From a checkpoint of a small mixture-of-experts model trained on Wikipedia: a variant of SOAP for the experts.
Below are experts of layer 8 (counted from 0) of a mixture-of-experts language model. Rows are named up (a neuron's input weights, with its number) and show model dimensions 168-223. Each number is 128 + 24 x the weight over its row's rms, rounded and kept within 0 to 255. Numbers have three digits each.
Before each expert's rows: a language model's description of what the expert responds to. This comes from a sample of Wikipedia text that the model never trained on.

# expert 7
Statistics number openers. Spaces, opening parentheses, signs and leading digits before figures in census and election data, such as (41%), $, −, population.
up0:151098123107107107120086127083087107124102147150114116129150114084134124105145102143116127176128125158155114140144096114110112151153107115145161136128117133136150135148
up1:102121206127119174132139145151087109134150066128152144102170106107164181115152123137154120126130126083112145154133105110132111113174131119156097176170143162132138152099
up2:144134100167119123112134150112062123152113092114165132135129115122171121124130113099142137134131150154101160105111112168095127146130144121129155154123122150098137109058
up3:116125099115154148123077104120165106133094137106070117116153140103052102121116144110139178110137116092090130133172082121107123100119096135137091172103130113121133091144
up4:131119113161119160154127135144144122115154106102150128103123142121172125107174136101090134105158090141117139154118142133170138126094100131136107136154121159166150172110
up5:131164143110136156126154135145101124148167097139126088120120117137113142120082157168101121141135156123107121149162089144156135141119129136148121103134150131122097117126
up6:132142117134132128120113096126166114140154180136151120163081092142140143142105116122093117078118152114191100075147142119140138144149119145133121125095122140130105128117

# expert 5
Prepositions and function words. Prepositions, articles and conjunctions in running prose, such as with, for, during, against, of, plus the n of n't.
up0:124124112088146115114132133137158117082138152150136117120111135116153143114098142142140123118092123134161131115146142118113104169112055124106148127167139183126123117147
up1:122088152122158145122127115092142131093119118134100157101110147126126097138126135123136158141119146113108155088200109142138103103109137118159162112135125114117137140125
up2:144120110116144066118126148087137105116139122124150151140097114076126163099146120188130115118124140163119178110121177144139099127070116149121107138137137218134074123118
up3:123106161102150115127151110123117152122154106128148085146107156143139143124132096129129108090134095124145116090145125106092130121144112071117177145100119132147115104166
up4:145186131117139137138151110123092148154099088118125077136077174153106123086122144136125078144111058128133132143101110119102147163123153104153126111123115132153116164136
up5:147147118133114140146142124126166069157166129113150077147119086122164133096146145145123132119086111128093125100166071106105067095171158161137148167161079159109111095150
up6:131161127097156186141092151114169110112127143097118097102104155094105128185109122175168167088112092135175101172135090120191117153099154088091147118111141110125133114126

# expert 3
Digits and number words. Digits inside years, measurements and table figures, plus spelled numbers and quantity words such as two, million, several.
up0:101114087140136120136123128135148129135127152128138112121143118150116121148103121162125135085139186119091141119145103124166125109110098135134133122147127112124117168135
up1:069148136087125154111153189140180113089112108114150120109097137118096148144133153123127145147172140094087118148158128128144113133159146088124066125136142117158158145137
up2:089129110084120149087136130159127101109149120107080128136127097135112146170105154124145102114162158123150103117018128183112085070073140103140141126155127105116106189140
up3:147149118112120164123141154128116159121113139114121146148139139090157131168119132153101130116135135166125107124154126161104110146175107093122088107166112081114131131096
up4:097127094150129107146130129145119156124135131147125089157127131171120132122152123161120055128127146165156109151202113145169166113089139156086127144158122166118112134123
up5:176093142136113139116147082168174120158133144106153176106132134109127150112147090106115135104125140090114106130124123094139141145138155176087102099172147078185102147139
up6:108141146139175124114114120111129150104139128126144136089122117158133110094111119161118189137169113122162133131151151091143128105095124099112112141082096108096125125103

# expert 1
Foreign name fragments. Word pieces inside Slavic, Romanian, Hungarian and Latin names in sports tables and taxonomy lists, such as ó, ra, ia, Ro.
up0:163120121187123123132138131164145114131159064079118079154155137123130099138125131161123089144150158107104111144139131161138104150097168125085135111143083106110113131142
up1:122136151133155095122149136096132112153114136139154144136105106141152143141132122096118117094147114111120094124117143129139114157161130110118144125113099121025100123174
up2:143156168173122132088177111144094140091055106160128122160147124114134150153143139143131130139137125115068113133122120115098153108165108113137100139142102128166148107127
up3:123127137130154082128133162169137135134133160146097129110181168132122096114121117068140127188139109078130154149151116138104147111150113150148177111120116127128131145141
up4:133128117137133153131127127098159085111157115142163139166122134097134120136100122130078143133083145157113151103186134105102092131123095149162133140126097153110092128116
up5:094122113112121125126111139160158113155120133089104099133184112148115125124151098167121129127170119134139142143160146122103065104126121120142167144154125147180125104102
up6:161140198121154128134106160140135126118142088147163119108115148084106117087156111107175113147106137147149155102119123120113129145138136129148107136110124142094113134105

# expert 8
Occupations and institutions. Nouns naming professions, fields and schools in biographies, such as University, art, music, footballer, politician, College.
up0:179141106146131131131141110144140097143147136121096123107110115128135126119134138141129143161141171090064158133143142144147111144088136142054125133109155141146118167122
up1:110141115170144166167108122115116157156162143141149117061141125146149138120162098156093107139109123163132092147147119139121141105127148104117134105112107143166126133096
up2:165128098150149163133179130095106118128129097147124105115105080118161142109131161194107170155120157141092154132122132097129135155115101101108156156122083132170145138140
up3:134154110144111124113175136125096133134133136145136170092133126128143119093116116175147127114104154117136096144130142143106133130139153142132163138127111139134149134160
up4:127152172137092142138120111114094127130152172062106142138110158152166157140115131135118099114147148126130135120097111166150106131159140162156162095119153161123141125080
up5:125095122120131158137139140144132137124159130120142151071118129133177139103168108106144108135124124160137155125126164122188133126178149127113115147133125118132099128153
up6:156118157119082076099143129154060110157112101144118103079101113128098116127122149138128140099151151099141178154113166113134152127096126137125114101126116112123142122110

# expert 6
Name pieces and table cells. Name-internal letters, at, of, section marks, and table separators in discography, election and sports result tables.
up0:148176147162108168125101136145126144123149137142125105162120091146161167152085118094101124106150156091187134140144137140112141126132112174106153149118139094144171065126
up1:108153117150137081156144176102097138135136135118105110108088146120120141134143117129149101147108143106081105083094119074130101141150121133125115136132099126141139146148
up2:108118149155134109129158150131129133171129139114123133167123148132096130095116108172137097112132101107153127089112120111128133106129137128104136108097131157138127135123
up3:130067133156132141159113126172117146147115114140092107128119127144114133116123142105136151162115126116104088140134122112119135155131087140094116101143114135132104114110
up4:143114141124103159133134118097126134176079171176141117142122120141139097136109169119140139140108160124129118097133101127137161109129170104132156112114093096118075153115
up5:121097148143194136109155123153104141141105100118108169147114118168111147123119147111137101158105164112155150138132072123119110188114123138124119146122149118160186127161
up6:144113117128099099108131091148165097122149082157135141128085130104143101105093100113127143116141129136094154107115125109147114097105127158131167131130119099139125150132

# expert 4
Compound name heads. Second parts of place, team and event names (Red Sox, Great Western, Bowl), plus sports terms like touchdown, victory.
up0:162127150132099153111097112151103146165136109131107101129158080130110123146103151120128101110131067127119129117141096070145141124082104105117094078112119123136146059136
up1:145114117143118102153118127136149085158101119143131123149120137144070140116057106147134096129085103111128105141120121107131119077106147140089136097148125116112147159128
up2:131124105078133130096122106132178106194123103142154136150115160156162109121102162090128127146138092141166101123144123135134106077107092149154144141130159091115104121129
up3:067140191117104141153113131116137154121076108158146155078140154134138153141164139123137114143158158122129141146137115142153131170083142145147081105104125119095118117148
up4:128085138153120103111180143152108139147094059104112162156109161136168143121114150165142129108133126158163101133114139141125137141128110104104103136101188134134137094121
up5:133167081111117140092110088140174163141146166154086130109131124079106090114174131129145076101098138138139136116106102142131146089123110165121106127168119154112097113121
up6:123154108127110126098115113151161152150137145108115155130130175149124105158115122111110115129137128101136127132126130149126100151183127190115129143144132122150129169110

# expert 2
Conjunctions and word starts. Subordinating words like that, when, if, which, and first pieces of split words such as s, th, Po.
up0:099123152128106153172170157088164128102172120105125117154150143139095120121117094117118067110183129106099123184131132117122124087120147080137136161109133105100143138126
up1:094075119125137123113086144096096129162162098159144125122140130168118132129150128126137149123094109144130146107181109116097154145113211113142110136178095149121152115118
up2:142153127114102131150104133130153129079139184100128106122094147098116083171130094120127142106118080124132078118149090105128126169148170104139116139148138134089127115119
up3:134157105119131112109153182123149099149117111098125092172140136145138099110110112174121124133059162088185083129102116119131155143144131131169117145152152142158121127118
up4:146125136113130132146089139141112149130145127166095096123124058104108156148097103147117110150163111192119160077095146152188079102164114122130132094105126110110080135121
up5:135114175095146155115126102128159127141101143154106176142125122120153123113136124149114095170133145115112135119158128149201125131108109169121118079130136125139108136185
up6:187123104068135177170115107118107126113124136108122093143149147108092164129133130160104109099140119149134137143145143107171126105147130166152121119153153112158128115118

# expert 11
Commas, months, name endings. Commas before and or but, month names, and final pieces of Spanish or European names, such as st, gg, Angeles.
up0:139107134172122099106075127120132124140124121144134086131144131164102143118076138156122099133105116134186141182176112115127114133114105127117105190135096089147124113149
up1:119160103154146115107158166121116127134181118115094129120102099167162137170104149124089143157073137138104086109131111146166098144133113106117095127156148116128133133133
up2:135066120139176155127113172168120141183098156144145158131141112152108132165099114075145152106088128085177127098100110092147134124132166113146162127144163149120094113117
up3:111151133098151169163104098124096145108126119116102106122134117098113165128098105143060151089130116135113153150155086098097112110107117138092087079150119104135158090158
up4:139130126142076148151128160166113122096127132138119134136146070120120140132107155092159122128189094114113157155099152158135170140114125144128091112107150111141166143134
up5:145142143129105139133117161138144099155125122093156122116140123115124115163124129123141109104096115117148114156160153079131132113113109131127135130113084134124143127110
up6:155113124109122159151112123072126090131145169140133161118187119148112140143107103163123172109127132146126167143047121117123130137115110120078141171126149113054109132121

# expert 0
Space and word-initial prefixes. Bare space tokens before numbers or names, and word-opening pieces like de, un, con, out, mostly French or Latinate.
up0:145124123072130106122134147119128130107144075119120191133125131138106174089117161103130108156124095119097113126137102125133174124152095161113126135131143141123133160087
up1:153102147119118104147158116122119189144164157114121119144123117157101168103138130099130111126110089196127139181141157130169093170118137109109108153143120141159106156161
up2:172122180060129101144107145147138122141148093170143137125112101100137164118097087135095093120107115101124126146111151144144119114149095109108144125105161095136124136174
up3:151180143126121077131113130133127129122131133152159089103122129127163125164170139110121128186130102088135167148113121096097158115136127137110144091095143112150095154105
up4:106122119110094126162134153107134124146109136133148171133110166158146175146136160120094112101136103087149069147096141130157138133194115106139134126160115119160142108097
up5:083125090143163123086141125107133091152118167142122124106140176082122099140121105141148098164157086135185121116130123110117166107103082127126147154093130102138109123170
up6:192089134113151132165120159090125090148142117135124125151142092123125118136101117146138091104094126089135097132110100109138131090143167124081160101135147106112110116123

# expert 9
Line breaks and headings. Line breaks, list dashes, colons and first words of headings or infobox fields, such as Re, General, President, Phylum:.
up0:155108095140138132128113127078109158174139145153176115069092150113113112144083126135172125110105178128141118096142147112119094157145114135091117139131135151189139137113
up1:089115123122120131157135152164123123119133104142127154094108129047153105181092187097161143117138119144133144133117112130109134095111093090162110147116129160115167122115
up2:116142109144135130135132094117102129091117156211132139132126081125164131129087129091146160135112021149157154120100089110141107135129125135139140057106146148127103106126
up3:123136089162107109154118112171106137123121137117107140118124156124131091130124117116175108113093123130137129101089134122101049142113117151090175108138102121150121093148
up4:079165149133133143147118111147122165142120095127140157140107117110120139136122152139082138120125123141096101098095112088123117114138137127074137088143175152101186133126
up5:136138156141078152130139114163141114125160128093154100130108119089129113152128087143124150161130101110131123177091099140146157141135121133170187159146101118107078153145
up6:148105110135117112186143137155128133099153116158134087112123141100116115136141151117145193159130153140132122132117094156121126115115111121124156149126135141103130142147

# expert 10
Asian name fragments. Syllables inside Korean, Thai, Japanese, Indian and Arabic names, and Thai script bytes, such as Kha, Shi, h, ō.
up0:143091125123124108107142092089115088099125149152161128104170116102128127138127112092164149150114112071148179079159131153165155130077114156105133115090128125141123141144
up1:129146163140141128107127111131102139160160143110147169130093128142104142131129134113140144115121114106194175170149133100130095116141127140166124105152093122143091151110
up2:134114142127140115164109177117117145120123123132129127121125103147158109103161116137169126117152076104132099094136151119140123112124179088138123129150104111140092107107
up3:118147061160121133125097125152135184121115155113106141144134151136136130156093144135157123112111133131119140145096116131148113084110138153148143187142113125141161123150
up4:128135139154076110127126128113193164165118101110108159113132110181162147117137135130124095114168151174138141112139091140144151122106086136119121142137126100122189155174
up5:128159131119097098135167097121156166148100110130121143179157114107145186095125118164158078151115064177176148103065108147112114149081120135119138129129144132106148088147
up6:133140107141130124126123068129105124133154148150124116065121163141143120108131129090141123128118174106125129144139092136105120091132103119120128101145163103155124110132